From a checkpoint of a small mixture-of-experts model trained on Wikipedia.
Size: vocabulary 6153, 50.5M parameters.
Below are experts of layer 2 (counted from 0) of a mixture-of-experts language model. Rows are named router (the router's row for the expert), gate (a neuron's input weights, with its number), up (a neuron's input weights, with its number) and show model dimensions 128-191. Each number is 50 + 10 x the weight over its row's rms, rounded and kept within 0 to 99.
After each expert's rows: a language model's description of what the expert responds to. This comes from a sample of Wikipedia text that the model never trained on.

# expert 17
router:48 56 49 49 49 55 58 52 33 28 39 51 52 70 41 70 46 65 65 36 55 67 59 45 36 47 64 42 42 70 47 59 29 26 49 29 47 55 50 55 41 43 41 50 57 43 45 69 46 51 42 38 53 44 45 42 58 48 59 55 52 49 41 45
gate0:38 53 65 44 70 57 29 50 58 49 59 60 60 46 53 42 37 62 46 48 48 47 51 41 41 45 43 40 72 63 57 49 40 63 45 52 35 45 29 55 55 44 44 49 36 58 62 52 44 55 77 58 44 49 57 34 43 32 39 51 58 39 50 36
up0:36 47 55 59 61 47 36 62 57 39 62 54 67 53 54 49 34 64 56 50 60 58 50 50 47 47 41 23 61 50 46 45 45 43 37 66 57 40 34 46 53 43 63 57 46 54 55 65 53 64 75 49 33 50 72 49 45 23 53 55 52 47 39 41
gate1:43 45 45 55 59 32 50 45 58 42 64 32 54 45 40 49 55 39 52 64 43 33 45 41 58 48 48 53 45 57 42 65 44 72 53 42 49 63 41 35 42 62 34 59 45 58 51 66 52 74 52 56 57 41 49 61 65 55 45 57 33 46 44 39
up1:48 46 39 42 57 48 59 33 46 48 41 46 54 57 37 55 47 50 48 60 63 58 71 56 46 27 61 42 45 56 48 66 37 69 52 50 34 63 46 56 45 34 30 44 33 52 63 37 56 51 62 64 47 52 22 39 40 49 39 51 32 40 49 41
gate2:71 58 57 52 32 39 31 49 58 58 50 56 46 19 40 52 51 39 55 61 60 43 48 39 40 39 46 63 67 68 43 45 45 44 66 35 44 58 52 48 38 41 28 59 72 49 59 43 61 58 56 45 43 46 48 49 48 32 59 57 41 63 36 44
up2:59 42 62 56 26 49 47 56 34 57 51 73 50 45 58 55 49 61 47 48 66 54 61 36 54 50 63 53 44 54 48 41 61 72 49 42 44 39 59 64 58 52 50 57 65 38 59 35 43 48 83 49 63 48 52 66 42 29 46 33 29 57 45 46
Description: Early pieces after a word's first letters, as in Pro-t-ected, A-d-ams, Port; also empty table cells and "Preceded by" in succession boxes.

# expert 3
router:51 69 49 37 49 58 59 57 58 25 37 56 54 38 60 44 60 71 45 39 49 36 54 53 36 59 46 51 58 60 49 67 58 44 43 39 51 53 31 61 32 39 43 46 52 49 46 56 59 43 41 39 45 60 56 45 60 58 56 56 60 45 64 35
gate0:68 63 56 30 35 50 54 66 53 45 49 54 53 47 55 49 37 50 43 39 47 49 50 59 72 50 55 49 66 46 53 48 52 67 41 53 47 55 46 37 55 60 54 51 60 58 46 26 61 48 57 41 41 59 77 40 52 64 65 44 36 66 54 55
up0:54 90 62 57 47 60 57 73 45 48 53 55 57 42 65 46 39 56 55 58 51 51 30 43 53 56 39 74 71 54 59 47 43 50 48 55 44 39 33 41 52 47 53 50 48 46 61 33 57 47 59 41 36 64 49 53 45 54 56 44 32 56 53 54
gate1:54 35 48 55 37 41 54 57 46 42 33 58 49 52 48 63 46 53 64 44 28 56 47 29 45 43 46 51 51 61 46 47 70 58 49 76 57 54 40 46 50 42 76 47 45 42 36 55 45 61 29 53 56 54 50 49 41 34 50 32 55 28 45 58
up1:59 61 47 30 58 37 54 41 45 46 33 55 49 58 34 39 43 62 45 49 47 66 41 58 46 48 54 45 55 53 45 55 53 52 53 76 46 54 56 73 50 47 49 52 59 36 35 67 42 57 38 55 41 60 69 47 51 50 56 35 66 35 54 45
gate2:45 57 36 45 46 48 57 65 52 51 59 40 70 45 66 54 51 46 56 43 46 54 59 64 47 55 49 42 38 45 43 44 50 48 40 50 66 62 51 39 42 40 33 30 66 51 55 57 58 45 49 66 51 64 76 48 51 37 47 63 56 50 43 41
up2:47 56 54 57 60 49 66 67 54 60 62 64 70 34 72 32 44 35 54 52 50 45 36 57 37 61 49 38 41 43 63 37 50 54 35 40 72 39 40 49 51 48 58 53 54 48 63 47 73 51 55 38 53 38 57 48 49 45 40 55 49 43 47 54
Description: Word-piece fragments inside longer names and words, often after h, b or p, such as Broadhurst, interpretation, analysis, gameplay.

# expert 11
router:52 55 37 54 52 34 54 73 47 50 60 52 63 52 54 56 54 45 54 48 44 70 60 40 55 81 61 66 32 37 38 59 63 50 61 57 46 38 47 76 65 44 42 44 54 25 30 35 48 54 67 41 61 50 47 60 62 46 38 35 47 46 51 45
gate0:53 56 62 61 46 50 38 39 55 45 49 62 52 53 53 68 71 49 64 48 49 48 34 54 31 54 50 44 47 57 41 53 48 65 42 68 62 47 64 49 51 46 53 51 42 38 46 51 58 55 72 46 50 51 50 60 34 61 40 32 31 56 58 52
up0:61 59 44 53 31 47 43 50 53 45 43 76 54 55 39 50 61 53 56 39 56 45 46 57 55 56 51 28 60 61 40 45 38 71 43 65 66 49 44 61 55 42 30 52 29 47 43 56 57 58 81 42 48 44 63 42 51 53 31 27 46 67 60 51
gate1:59 76 58 57 48 35 34 58 44 48 56 66 37 42 69 36 55 41 28 50 40 46 54 63 53 37 46 64 52 49 59 49 68 49 55 57 52 55 44 47 49 41 53 37 41 35 55 59 56 48 56 47 32 62 37 43 52 54 45 60 48 49 47 59
up1:59 65 49 68 65 35 52 56 51 41 51 57 44 54 50 48 42 61 57 41 53 49 49 45 49 58 46 67 51 31 55 59 61 54 42 38 69 48 60 73 48 51 60 41 50 46 47 51 59 44 63 46 43 54 50 47 53 43 52 55 31 53 33 49
gate2:43 49 56 68 44 42 22 55 65 45 43 56 45 49 56 48 68 60 63 55 44 48 58 55 22 53 40 47 46 37 46 55 46 63 54 49 48 54 51 45 48 69 37 42 51 43 47 57 52 43 46 49 66 45 45 58 62 44 39 43 55 52 60 52
up2:49 62 54 51 61 58 42 60 55 54 34 53 44 54 60 48 31 42 50 45 57 41 37 49 42 55 45 55 48 61 45 52 48 65 30 52 42 46 53 51 49 58 51 51 49 40 51 57 60 42 41 56 41 39 52 55 57 35 44 61 61 71 70 57
Description: Suffix pieces ending words, mostly adjectives, verbs and nouns, such as Plast-ic, devast-ating, recru-it, brut-al, plag-ued.

# expert 4
router:42 36 47 59 53 35 46 21 57 66 63 37 45 58 48 41 49 60 37 32 35 31 60 30 49 69 57 50 41 49 42 36 52 58 49 41 54 35 41 61 65 51 36 43 59 47 44 35 39 45 50 62 79 52 65 49 52 49 48 52 44 55 52 54
gate0:29 58 48 53 50 42 56 35 60 49 45 51 55 52 46 41 55 52 57 34 41 46 55 37 38 59 57 38 37 47 36 43 42 47 51 45 67 59 56 58 33 50 36 48 36 39 54 36 68 48 48 56 52 45 67 60 56 42 46 36 33 45 63 53
up0:48 51 47 36 59 49 51 46 51 40 54 45 78 53 65 29 49 46 61 30 39 47 62 27 41 65 50 28 36 36 46 47 41 56 47 39 53 54 57 60 32 57 34 56 52 47 62 42 50 50 48 62 45 49 78 61 52 55 53 42 35 39 65 47
gate1:37 65 46 45 44 51 54 36 51 54 50 41 44 67 46 53 67 56 53 49 68 49 33 50 50 45 56 44 42 47 48 11 63 66 39 63 38 63 66 51 56 49 30 43 60 50 68 33 59 61 61 52 54 57 41 63 49 37 41 36 74 69 51 44
up1:48 49 43 68 49 33 63 50 47 32 57 64 35 55 62 35 41 74 49 50 58 47 41 27 55 51 51 44 43 32 51 35 53 61 34 70 44 63 48 46 67 38 51 37 58 57 55 33 49 48 52 60 59 38 51 53 53 34 28 40 64 72 40 44
gate2:57 60 23 40 56 56 64 55 56 50 21 48 48 55 53 51 62 33 58 46 69 53 48 49 58 60 51 56 57 43 47 42 48 51 45 35 45 52 49 36 42 42 47 44 55 56 34 51 72 41 62 52 55 31 46 44 52 60 61 50 59 53 42 32
up2:51 44 44 43 54 55 54 75 56 48 23 66 46 58 59 38 49 43 52 55 63 47 57 45 41 61 57 55 59 71 54 48 48 33 57 39 47 48 31 43 61 47 27 63 66 43 53 71 52 50 54 38 58 48 39 44 44 45 64 61 56 47 41 37
Description: Category nouns in infoboxes, tables and taxonomy entries, such as class, family, list, species, United States, and the "ific" in Specifications.

# expert 45
router:47 56 55 51 52 37 60 61 52 46 63 48 54 44 51 59 49 56 62 57 43 59 32 39 42 45 50 63 48 37 40 53 34 35 45 67 61 53 66 50 41 51 60 33 50 53 56 43 43 66 67 40 40 39 64 57 52 53 58 61 46 63 39 50
gate0:70 57 73 45 47 50 57 54 43 56 56 46 52 50 50 59 55 45 48 69 43 61 58 35 36 52 54 57 55 58 52 45 44 59 57 57 43 57 48 54 49 45 50 46 34 51 49 49 64 47 42 49 58 43 51 27 45 56 53 25 44 58 32 58
up0:63 61 71 25 49 42 66 57 42 46 61 47 55 47 47 53 51 45 44 64 46 66 56 33 40 56 60 54 66 57 46 42 46 49 47 71 47 48 56 54 45 41 56 56 29 54 42 41 70 47 25 56 58 75 48 33 54 61 61 48 58 57 37 42
gate1:54 61 47 41 28 34 56 64 47 38 50 64 50 58 36 60 59 60 42 52 43 48 55 50 59 41 50 60 60 55 61 39 61 52 60 67 51 63 29 42 64 17 40 41 45 50 53 54 49 55 69 47 24 49 54 31 57 57 62 65 43 65 40 50
up1:54 61 63 46 36 51 51 57 58 58 51 60 47 55 38 64 52 67 49 58 49 58 50 48 42 47 49 52 55 51 47 63 85 50 60 33 63 53 51 48 69 33 55 61 56 41 50 56 50 47 52 42 46 51 69 56 54 47 63 67 46 70 52 60
gate2:38 45 60 48 39 51 55 74 44 44 47 55 44 55 52 63 71 66 49 53 59 58 47 52 47 48 45 42 40 41 63 45 33 43 47 61 67 58 50 50 66 73 63 52 43 35 43 46 43 44 56 49 61 31 49 51 56 48 54 48 36 51 50 50
up2:45 60 58 29 48 47 56 52 46 60 53 48 49 68 48 59 51 62 41 67 51 52 54 40 51 56 34 41 62 26 53 45 49 53 57 38 46 50 52 67 52 42 66 44 36 50 53 54 44 40 51 54 54 50 37 41 51 35 52 47 50 77 64 51
Description: Middle pieces of proper names, often foreign or English places and surnames, such as Altrincham, Guinée, Concepción, New Orleans.

# expert 13
router:36 57 45 42 46 46 48 38 42 41 45 49 46 46 44 48 40 45 35 49 45 43 62 58 59 43 45 47 48 50 46 58 53 37 36 46 43 49 37 36 33 40 51 44 51 66 61 55 34 47 44 60 48 65 39 34 49 44 43 56 45 43 54 45
gate0:48 63 55 49 49 53 38 49 48 46 58 48 56 55 53 48 44 41 37 55 51 50 40 52 35 58 56 49 54 63 46 59 60 48 39 40 42 28 54 37 52 42 59 37 35 53 61 61 47 62 52 57 74 55 46 41 48 57 51 68 59 50 48 55
up0:35 54 53 44 31 49 60 55 50 53 64 54 67 60 45 64 48 23 44 74 51 38 30 45 40 60 36 47 58 47 64 55 58 39 38 47 50 47 50 50 50 38 44 63 44 46 68 44 50 43 47 69 59 45 52 58 44 45 68 47 56 50 68 51
gate1:41 57 40 61 39 67 48 69 44 34 47 64 47 61 47 85 40 49 47 51 67 58 54 50 43 33 46 70 48 37 43 42 45 35 59 49 60 61 49 39 58 48 46 65 56 49 55 44 49 55 52 39 59 41 55 51 44 63 52 41 42 58 57 59
up1:45 55 48 63 44 46 50 49 53 44 37 62 47 52 51 62 49 56 59 53 45 63 50 57 55 37 42 54 49 47 52 51 56 51 62 68 43 68 53 40 44 55 49 60 62 47 61 71 54 44 62 29 49 38 43 44 41 65 50 38 31 47 57 72
gate2:50 60 55 50 38 42 45 36 55 48 54 57 51 37 53 48 54 53 48 48 48 58 49 54 48 49 64 32 73 37 64 32 51 49 66 62 42 60 43 50 58 39 39 31 57 43 46 55 38 50 34 52 45 51 55 40 60 45 39 61 46 50 45 66
up2:45 59 61 49 46 40 64 37 51 58 41 53 47 47 72 47 52 53 49 52 48 51 55 51 49 47 57 42 51 44 45 24 47 53 56 62 44 42 52 48 48 50 40 37 55 53 35 48 52 59 40 69 49 39 46 35 60 37 43 42 53 43 57 58
Description: Short word-internal syllables like on, en, in, as (ph-on-eme, Bar-on), plus table pipe separators and cells in stats tables.

# expert 59
router:31 41 48 52 56 53 40 56 33 60 51 47 47 51 35 58 58 59 57 50 56 49 54 60 42 56 48 47 42 41 36 52 45 48 33 31 53 55 52 79 55 58 26 64 43 73 44 61 40 41 53 65 65 42 44 55 58 62 48 62 46 39 45 35
gate0:63 56 51 37 64 46 63 57 30 63 59 47 31 47 55 59 46 39 57 56 57 64 47 67 38 51 44 66 58 63 54 38 55 48 46 52 40 48 46 54 62 47 42 63 58 60 60 52 44 51 38 56 42 39 36 31 62 31 15 40 45 49 57 45
up0:50 65 48 25 56 43 36 73 64 60 65 36 39 46 46 56 50 52 66 47 50 77 40 58 49 40 51 48 66 48 46 41 58 46 61 41 40 40 31 69 70 49 55 63 49 53 45 47 45 65 41 54 58 44 36 49 73 42 47 61 31 53 53 60
gate1:38 57 55 67 53 48 49 45 50 56 47 52 57 68 66 49 50 49 63 40 71 47 54 44 64 58 56 49 51 66 66 50 41 30 59 68 32 49 42 61 34 48 20 58 60 40 71 57 65 73 48 59 62 53 53 64 43 40 41 55 59 48 36 43
up1:40 46 52 55 62 48 65 67 39 50 45 65 69 61 43 53 50 51 50 42 68 47 57 35 49 45 53 55 40 70 40 53 45 48 54 76 46 51 44 61 35 43 28 45 71 41 64 47 47 77 43 59 59 38 44 61 38 52 47 64 38 65 50 41
gate2:52 44 63 72 46 62 53 59 54 48 47 48 60 38 47 59 37 60 64 40 68 59 52 45 42 48 45 66 62 54 69 46 49 48 33 34 59 43 56 34 62 69 57 40 49 39 47 47 37 59 49 51 45 47 48 46 36 34 53 70 41 54 51 57
up2:47 44 63 58 54 65 77 38 39 46 42 52 63 44 44 57 21 59 52 47 51 56 37 60 32 38 41 48 51 62 48 38 54 54 44 46 51 56 42 36 40 57 26 50 54 43 56 50 31 55 51 48 50 33 46 54 55 57 58 57 46 53 64 56
Description: Pieces continuing a stem, often vowels, as in Red-u-ction, veg-et-able, Bl-ue, Lu-is; also four-digit years and capitals in names.

# expert 42
router:55 42 52 43 48 49 44 23 38 49 54 51 50 51 46 44 65 49 37 56 44 34 50 53 62 54 53 28 38 69 55 50 64 74 58 42 58 58 54 57 61 44 29 54 51 45 43 71 55 53 40 34 62 50 68 50 54 54 53 58 54 31 66 43
gate0:61 43 40 38 73 45 45 55 42 57 49 49 50 48 37 48 46 70 35 46 48 62 49 48 35 39 40 41 55 60 44 55 41 52 43 49 57 48 33 29 61 47 67 84 45 48 45 42 51 49 58 45 56 53 40 40 60 35 58 61 35 49 35 68
up0:39 59 40 39 71 58 50 56 47 54 53 57 61 41 39 35 58 61 48 42 46 65 56 54 50 50 59 43 54 56 44 57 62 38 52 39 62 56 52 63 35 58 35 61 58 56 38 24 33 53 70 53 56 55 36 36 49 40 61 53 52 50 51 56
gate1:47 42 59 46 54 52 37 48 43 46 51 60 43 51 49 42 44 30 57 64 57 37 44 46 56 69 50 42 51 47 41 27 44 65 54 46 62 63 65 55 41 61 53 32 57 44 56 42 55 45 43 61 55 44 52 71 53 57 51 52 55 45 65 43
up1:72 47 55 27 56 42 66 38 55 33 49 50 34 51 37 57 47 45 43 57 48 51 55 46 47 63 47 47 53 57 44 39 55 60 47 61 61 67 54 56 49 56 54 47 54 34 59 57 48 41 33 65 51 43 34 60 57 42 35 66 49 45 66 43
gate2:43 47 42 51 30 55 36 70 44 54 50 50 48 45 38 28 34 48 47 47 62 57 54 57 47 42 45 51 48 46 51 58 44 59 53 31 57 52 47 53 52 32 62 38 50 40 70 51 47 56 54 41 45 46 34 52 40 38 30 44 61 58 61 51
up2:51 51 49 62 46 58 39 52 56 41 55 52 54 46 44 42 64 41 45 47 66 37 43 52 33 46 45 50 44 56 27 40 22 56 52 59 56 48 38 54 65 40 57 35 66 21 56 42 69 34 49 49 39 53 65 38 47 42 44 43 73 49 41 59
Description: Year digits like 991, 980, 999 after 1 or 2, and word pieces after an initial B or K, such as K-ick, B-est, K-im.

# expert 32
router:32 57 58 55 50 48 50 33 54 68 46 26 49 48 38 41 48 39 55 50 42 48 49 78 55 59 49 50 61 49 43 48 36 37 51 67 32 68 54 47 48 32 40 63 45 47 53 59 57 37 38 36 57 45 50 65 54 58 52 47 48 47 60 38
gate0:47 52 51 52 52 47 61 31 47 45 44 52 44 59 43 64 40 57 58 51 43 38 73 47 52 51 49 55 53 55 45 39 39 46 47 68 39 43 52 42 53 45 32 58 61 55 56 41 34 45 32 60 41 41 45 50 32 60 53 52 51 56 65 53
up0:48 50 50 52 68 49 72 41 46 54 50 55 55 48 24 77 35 43 58 44 62 47 54 47 45 43 50 55 49 48 50 48 37 35 44 49 60 59 60 28 39 51 43 69 58 57 62 48 47 36 51 46 34 34 59 62 40 58 51 53 53 57 41 33
gate1:42 48 61 47 62 51 39 41 55 52 51 65 50 43 53 51 61 59 69 55 57 57 41 53 49 35 56 50 66 47 50 49 37 59 53 73 41 40 67 70 66 44 43 65 47 61 53 49 55 52 38 44 53 38 61 61 49 51 51 54 32 34 57 46
up1:37 61 59 36 54 52 47 50 48 49 58 60 44 52 62 41 57 70 66 50 52 54 50 55 56 47 57 50 63 61 54 48 43 41 50 57 28 37 59 47 60 48 57 72 51 53 58 63 47 49 35 61 44 37 58 34 59 40 44 54 42 42 55 38
gate2:63 45 47 66 49 65 47 42 48 35 41 49 36 44 42 32 37 25 39 60 53 49 49 51 55 45 47 46 41 59 59 40 45 58 42 41 54 55 37 61 63 62 26 53 47 48 54 41 41 47 56 42 59 44 54 54 23 61 46 61 56 56 47 46
up2:79 39 42 51 46 70 69 48 46 43 41 41 42 51 41 58 55 41 53 46 48 65 47 43 49 47 52 43 46 56 59 51 60 44 59 49 42 65 41 61 66 57 40 35 50 54 47 47 57 38 52 37 78 47 38 52 51 53 57 49 51 51 50 55
Description: Word pieces after w, k or g in European place and personal names, such as Esk-il-stuna, Rappersw-il, Eggenschw-il-er, Kie-v.

# expert 25
router:48 55 55 70 30 43 61 44 37 55 62 58 29 25 62 59 56 46 44 51 43 57 50 69 68 46 43 57 45 51 31 44 61 54 57 59 55 44 45 67 62 43 38 54 54 57 47 50 70 48 54 44 47 46 27 51 56 49 57 50 62 46 70 55
gate0:51 51 28 68 59 29 62 53 43 47 38 28 25 55 63 55 53 57 40 63 37 53 49 44 69 32 47 47 56 53 55 59 30 57 42 51 60 63 58 36 72 46 50 68 66 46 62 40 57 50 48 45 40 58 61 34 58 44 52 51 49 41 42 54
up0:66 69 43 38 58 34 49 51 51 45 58 42 46 48 46 42 58 62 54 62 28 45 42 41 57 47 44 47 34 56 55 58 61 45 41 48 50 70 33 52 70 45 41 63 34 68 33 44 47 57 31 60 58 75 59 36 51 28 54 45 66 52 37 57
gate1:58 57 57 43 38 53 42 49 56 41 57 44 41 47 57 64 51 55 76 66 50 52 49 51 44 49 40 58 40 52 53 55 51 58 46 53 39 41 43 40 52 52 48 44 60 56 48 56 38 66 44 66 64 53 39 58 52 42 57 53 56 51 40 61
up1:57 63 57 59 46 53 50 53 46 40 61 44 39 42 48 43 42 57 61 44 59 69 56 49 26 52 44 50 51 46 59 55 68 60 59 36 37 41 49 43 69 36 50 43 63 60 51 52 53 59 35 39 83 55 31 54 39 46 43 53 51 59 45 75
gate2:43 58 61 53 47 53 50 39 48 50 38 52 43 61 59 60 48 42 39 73 57 55 48 54 31 48 30 56 48 49 38 41 39 48 49 66 67 57 56 38 47 57 66 40 57 46 50 55 35 41 44 38 43 76 38 35 37 46 51 44 55 32 72 50
up2:35 56 44 59 52 42 39 47 69 55 48 48 54 45 61 56 44 45 43 53 57 36 61 57 50 59 46 54 53 61 41 46 39 61 53 44 60 51 46 55 52 44 40 39 60 30 42 55 36 57 48 47 44 49 47 44 45 40 58 37 54 47 56 50
Description: Final pieces completing words and names, such as Yank-ees, Naz-i, alt-itude, seg-ment, thalam-us, Grammat-ology, -shire, -ansas.

# expert 5
router:40 66 48 57 41 38 52 24 51 52 49 41 35 52 53 40 66 58 53 54 33 34 50 58 63 39 51 51 34 37 45 39 59 59 48 67 66 60 54 60 60 56 38 59 41 64 53 61 45 41 56 51 46 64 37 59 54 53 55 36 58 61 54 55
gate0:56 58 49 61 45 62 45 60 42 58 58 51 33 44 44 61 51 36 46 51 58 34 47 48 48 48 36 59 49 46 45 50 40 54 50 54 36 55 30 44 62 52 45 78 54 50 62 64 61 30 50 54 42 45 58 50 50 48 62 56 53 50 62 46
up0:49 58 53 55 58 54 36 45 36 53 54 51 36 51 51 49 76 44 29 67 60 59 56 60 55 37 44 36 50 51 48 57 53 49 47 43 38 58 31 44 41 60 55 60 37 40 52 56 70 40 55 36 46 42 47 40 50 43 56 66 60 63 56 38
gate1:55 54 54 38 56 44 60 42 58 47 43 68 57 48 31 37 46 51 71 63 42 50 57 56 48 48 45 67 51 39 49 47 48 51 35 70 50 50 54 63 25 59 41 64 56 49 46 42 49 47 40 55 65 31 62 58 34 34 46 59 51 51 59 42
up1:50 53 62 49 70 50 68 36 44 47 34 61 59 43 39 40 41 42 69 74 56 52 59 49 51 45 51 63 56 38 57 33 39 54 43 77 49 71 40 81 37 57 33 57 58 48 42 56 47 62 35 49 55 35 62 54 43 32 48 59 41 53 53 31
gate2:48 53 51 47 37 56 36 53 46 42 48 48 44 64 69 54 72 62 68 73 38 27 44 52 37 57 29 40 50 57 50 60 50 57 44 30 45 45 45 61 56 58 57 52 30 38 36 54 45 45 58 66 56 49 67 30 43 53 59 44 50 60 65 55
up2:56 33 50 37 42 61 54 45 47 60 59 47 59 56 54 61 62 63 49 62 49 26 60 49 52 65 39 51 44 42 46 49 58 58 45 42 72 40 46 62 47 43 52 29 33 46 40 50 50 47 61 38 58 54 54 45 49 52 40 69 61 68 45 52
Description: Final pieces of proper names and place names split into fragments, such as Tall-man, Tai-wan, Minn-esota, Manch-ester, Tenn-essee.

# expert 16
router:40 62 54 37 46 43 33 46 37 56 58 65 58 55 55 42 19 54 37 50 50 46 65 44 39 40 53 48 52 65 55 55 46 52 54 50 46 45 44 63 45 51 51 65 56 40 54 56 31 55 42 63 41 63 60 66 54 49 55 29 58 55 47 34
gate0:40 61 47 43 42 57 48 49 46 34 47 61 53 62 52 32 57 49 50 53 55 55 64 49 33 40 51 42 34 56 48 43 41 79 56 54 47 64 50 55 53 46 32 47 32 48 48 45 48 44 53 55 53 60 70 40 32 46 62 54 49 54 49 45
up0:44 64 43 36 32 57 60 38 33 45 44 61 51 43 60 46 53 35 34 29 59 53 64 65 41 37 48 47 43 59 44 37 45 55 53 50 37 50 63 60 31 30 24 56 40 46 65 58 42 31 67 45 54 54 62 44 50 32 65 69 65 53 41 32
gate1:60 58 42 53 50 49 53 31 56 29 56 60 53 77 49 61 37 56 63 50 44 50 45 62 52 32 53 46 47 48 53 55 60 43 50 61 45 58 29 33 51 19 53 47 69 53 55 47 53 56 49 59 38 35 43 71 35 52 71 66 35 58 40 58
up1:28 50 59 40 37 34 60 56 40 62 50 55 28 40 61 60 54 48 58 42 39 53 59 60 46 38 42 53 36 44 66 42 44 44 37 57 65 52 54 58 35 59 24 45 51 35 37 41 55 46 51 57 48 41 44 51 48 54 48 43 54 55 69 35
gate2:46 57 40 44 56 54 38 49 47 51 41 57 62 61 54 43 45 38 48 68 66 60 45 55 51 71 39 40 60 43 73 58 55 34 43 39 62 65 53 40 46 44 53 50 57 57 68 45 49 45 42 58 44 44 48 66 62 45 65 48 50 47 53 55
up2:56 50 49 36 45 36 58 46 48 56 45 67 50 54 42 58 53 62 50 57 35 46 42 63 53 55 50 43 49 50 47 47 64 38 37 45 57 61 50 42 54 56 38 48 61 49 64 60 49 38 60 50 60 37 74 71 40 39 64 64 34 60 53 63
Description: Digits, dashes and commas inside dates and quantities, plus he, she, ×, cm and exc- starting words like excellent.

# expert 40
router:46 58 59 47 45 45 44 47 52 34 57 55 52 51 61 68 36 64 45 62 43 53 34 58 54 66 48 62 53 57 69 62 49 66 55 47 46 51 45 74 39 33 52 63 55 43 36 41 46 58 48 43 47 57 48 77 52 60 63 43 53 46 50 68
gate0:41 51 49 54 34 40 38 42 50 44 44 54 52 52 44 34 48 53 64 54 51 61 45 54 45 51 62 35 53 50 67 44 39 48 38 54 28 62 39 55 73 46 53 46 60 54 62 59 45 53 34 57 61 52 54 62 45 47 60 37 32 55 47 58
up0:38 51 49 45 46 51 28 45 53 34 53 42 44 38 47 48 62 70 63 58 44 65 51 55 40 41 51 64 49 54 58 41 32 34 23 61 39 44 30 55 47 42 43 49 46 57 38 56 43 62 46 54 60 45 29 61 51 37 54 31 55 60 43 60
gate1:33 61 42 35 43 50 39 45 57 51 46 44 45 43 46 44 50 38 57 67 45 57 54 42 44 59 44 60 55 54 37 64 39 51 54 51 47 55 35 53 75 32 53 64 50 29 50 48 38 59 59 53 52 50 54 59 48 43 55 45 42 38 51 42
up1:57 58 42 44 57 53 47 55 38 50 56 51 60 40 57 41 52 51 56 63 50 58 64 32 35 49 39 37 55 69 58 57 36 45 19 45 54 50 38 63 58 65 50 67 47 36 47 49 34 56 59 58 63 43 89 67 63 52 55 51 52 41 44 64
gate2:33 54 71 49 55 59 44 42 45 73 46 77 43 63 42 51 57 54 59 53 42 52 64 56 55 56 49 36 43 38 60 42 58 55 30 52 39 51 46 60 63 52 40 65 54 55 46 62 59 50 65 49 58 53 51 52 55 59 35 74 39 27 52 44
up2:45 61 50 42 28 53 40 46 69 48 61 45 48 54 57 58 78 52 61 58 30 45 39 43 33 63 59 35 42 26 45 44 53 44 47 46 33 50 64 56 56 60 70 49 46 47 45 22 65 24 51 51 42 30 48 50 50 47 62 43 55 46 56 56
Description: Suffix pieces finishing longer words and names, such as ective in perspective, ant, le in resemble, que in Velázquez.

# expert 37
router:49 45 53 60 48 47 56 39 38 43 62 44 66 63 37 63 48 47 49 41 61 45 61 41 48 41 37 42 43 43 54 41 38 52 35 48 47 46 53 39 38 46 55 48 47 39 47 31 43 48 60 49 40 55 45 23 60 65 41 50 61 44 41 50
gate0:55 58 40 44 48 44 74 55 60 49 52 51 49 44 54 43 63 50 49 38 51 45 49 58 48 50 38 61 56 32 55 27 60 73 47 51 58 41 55 75 31 41 42 45 48 50 51 46 64 51 71 36 49 43 44 61 55 50 56 57 50 49 59 35
up0:59 64 44 54 43 36 80 62 55 40 50 43 64 47 51 57 76 61 45 39 43 65 50 54 49 52 43 59 53 33 36 24 51 49 48 50 79 39 53 64 45 53 57 36 42 51 45 52 54 47 56 25 44 51 55 42 45 55 34 56 31 51 56 32
gate1:46 38 50 49 54 46 67 63 29 36 43 61 40 34 64 38 56 31 73 51 42 51 77 47 65 70 36 36 54 44 39 32 41 58 48 68 47 48 41 63 49 44 36 42 53 56 47 46 62 47 45 55 54 46 49 51 42 57 46 49 44 45 48 36
up1:40 41 64 51 43 45 66 57 56 32 34 52 52 53 54 70 44 40 62 48 50 57 55 42 61 59 48 64 39 58 46 43 35 44 53 59 51 58 45 55 45 39 50 53 52 54 34 55 61 53 47 30 74 57 33 34 37 47 64 46 51 44 50 48
gate2:57 58 59 36 52 61 50 45 30 59 57 41 51 57 46 48 59 61 36 47 58 52 58 47 42 47 49 58 43 61 67 37 44 48 40 34 69 49 45 46 40 47 54 61 46 57 54 39 50 46 35 58 37 46 53 47 57 44 44 35 52 48 43 55
up2:58 48 59 38 49 54 57 47 20 58 60 44 51 56 51 48 64 54 39 43 61 48 52 41 52 44 45 58 44 49 72 37 36 47 64 36 69 50 43 54 45 36 46 55 44 57 61 37 43 40 32 51 38 55 53 29 56 45 45 35 51 50 48 57
Description: Hyphens joining compound words and dates, such as number-one, semi-pro, album-opening, Black-market, 2013-03-14, often fused with the next letters.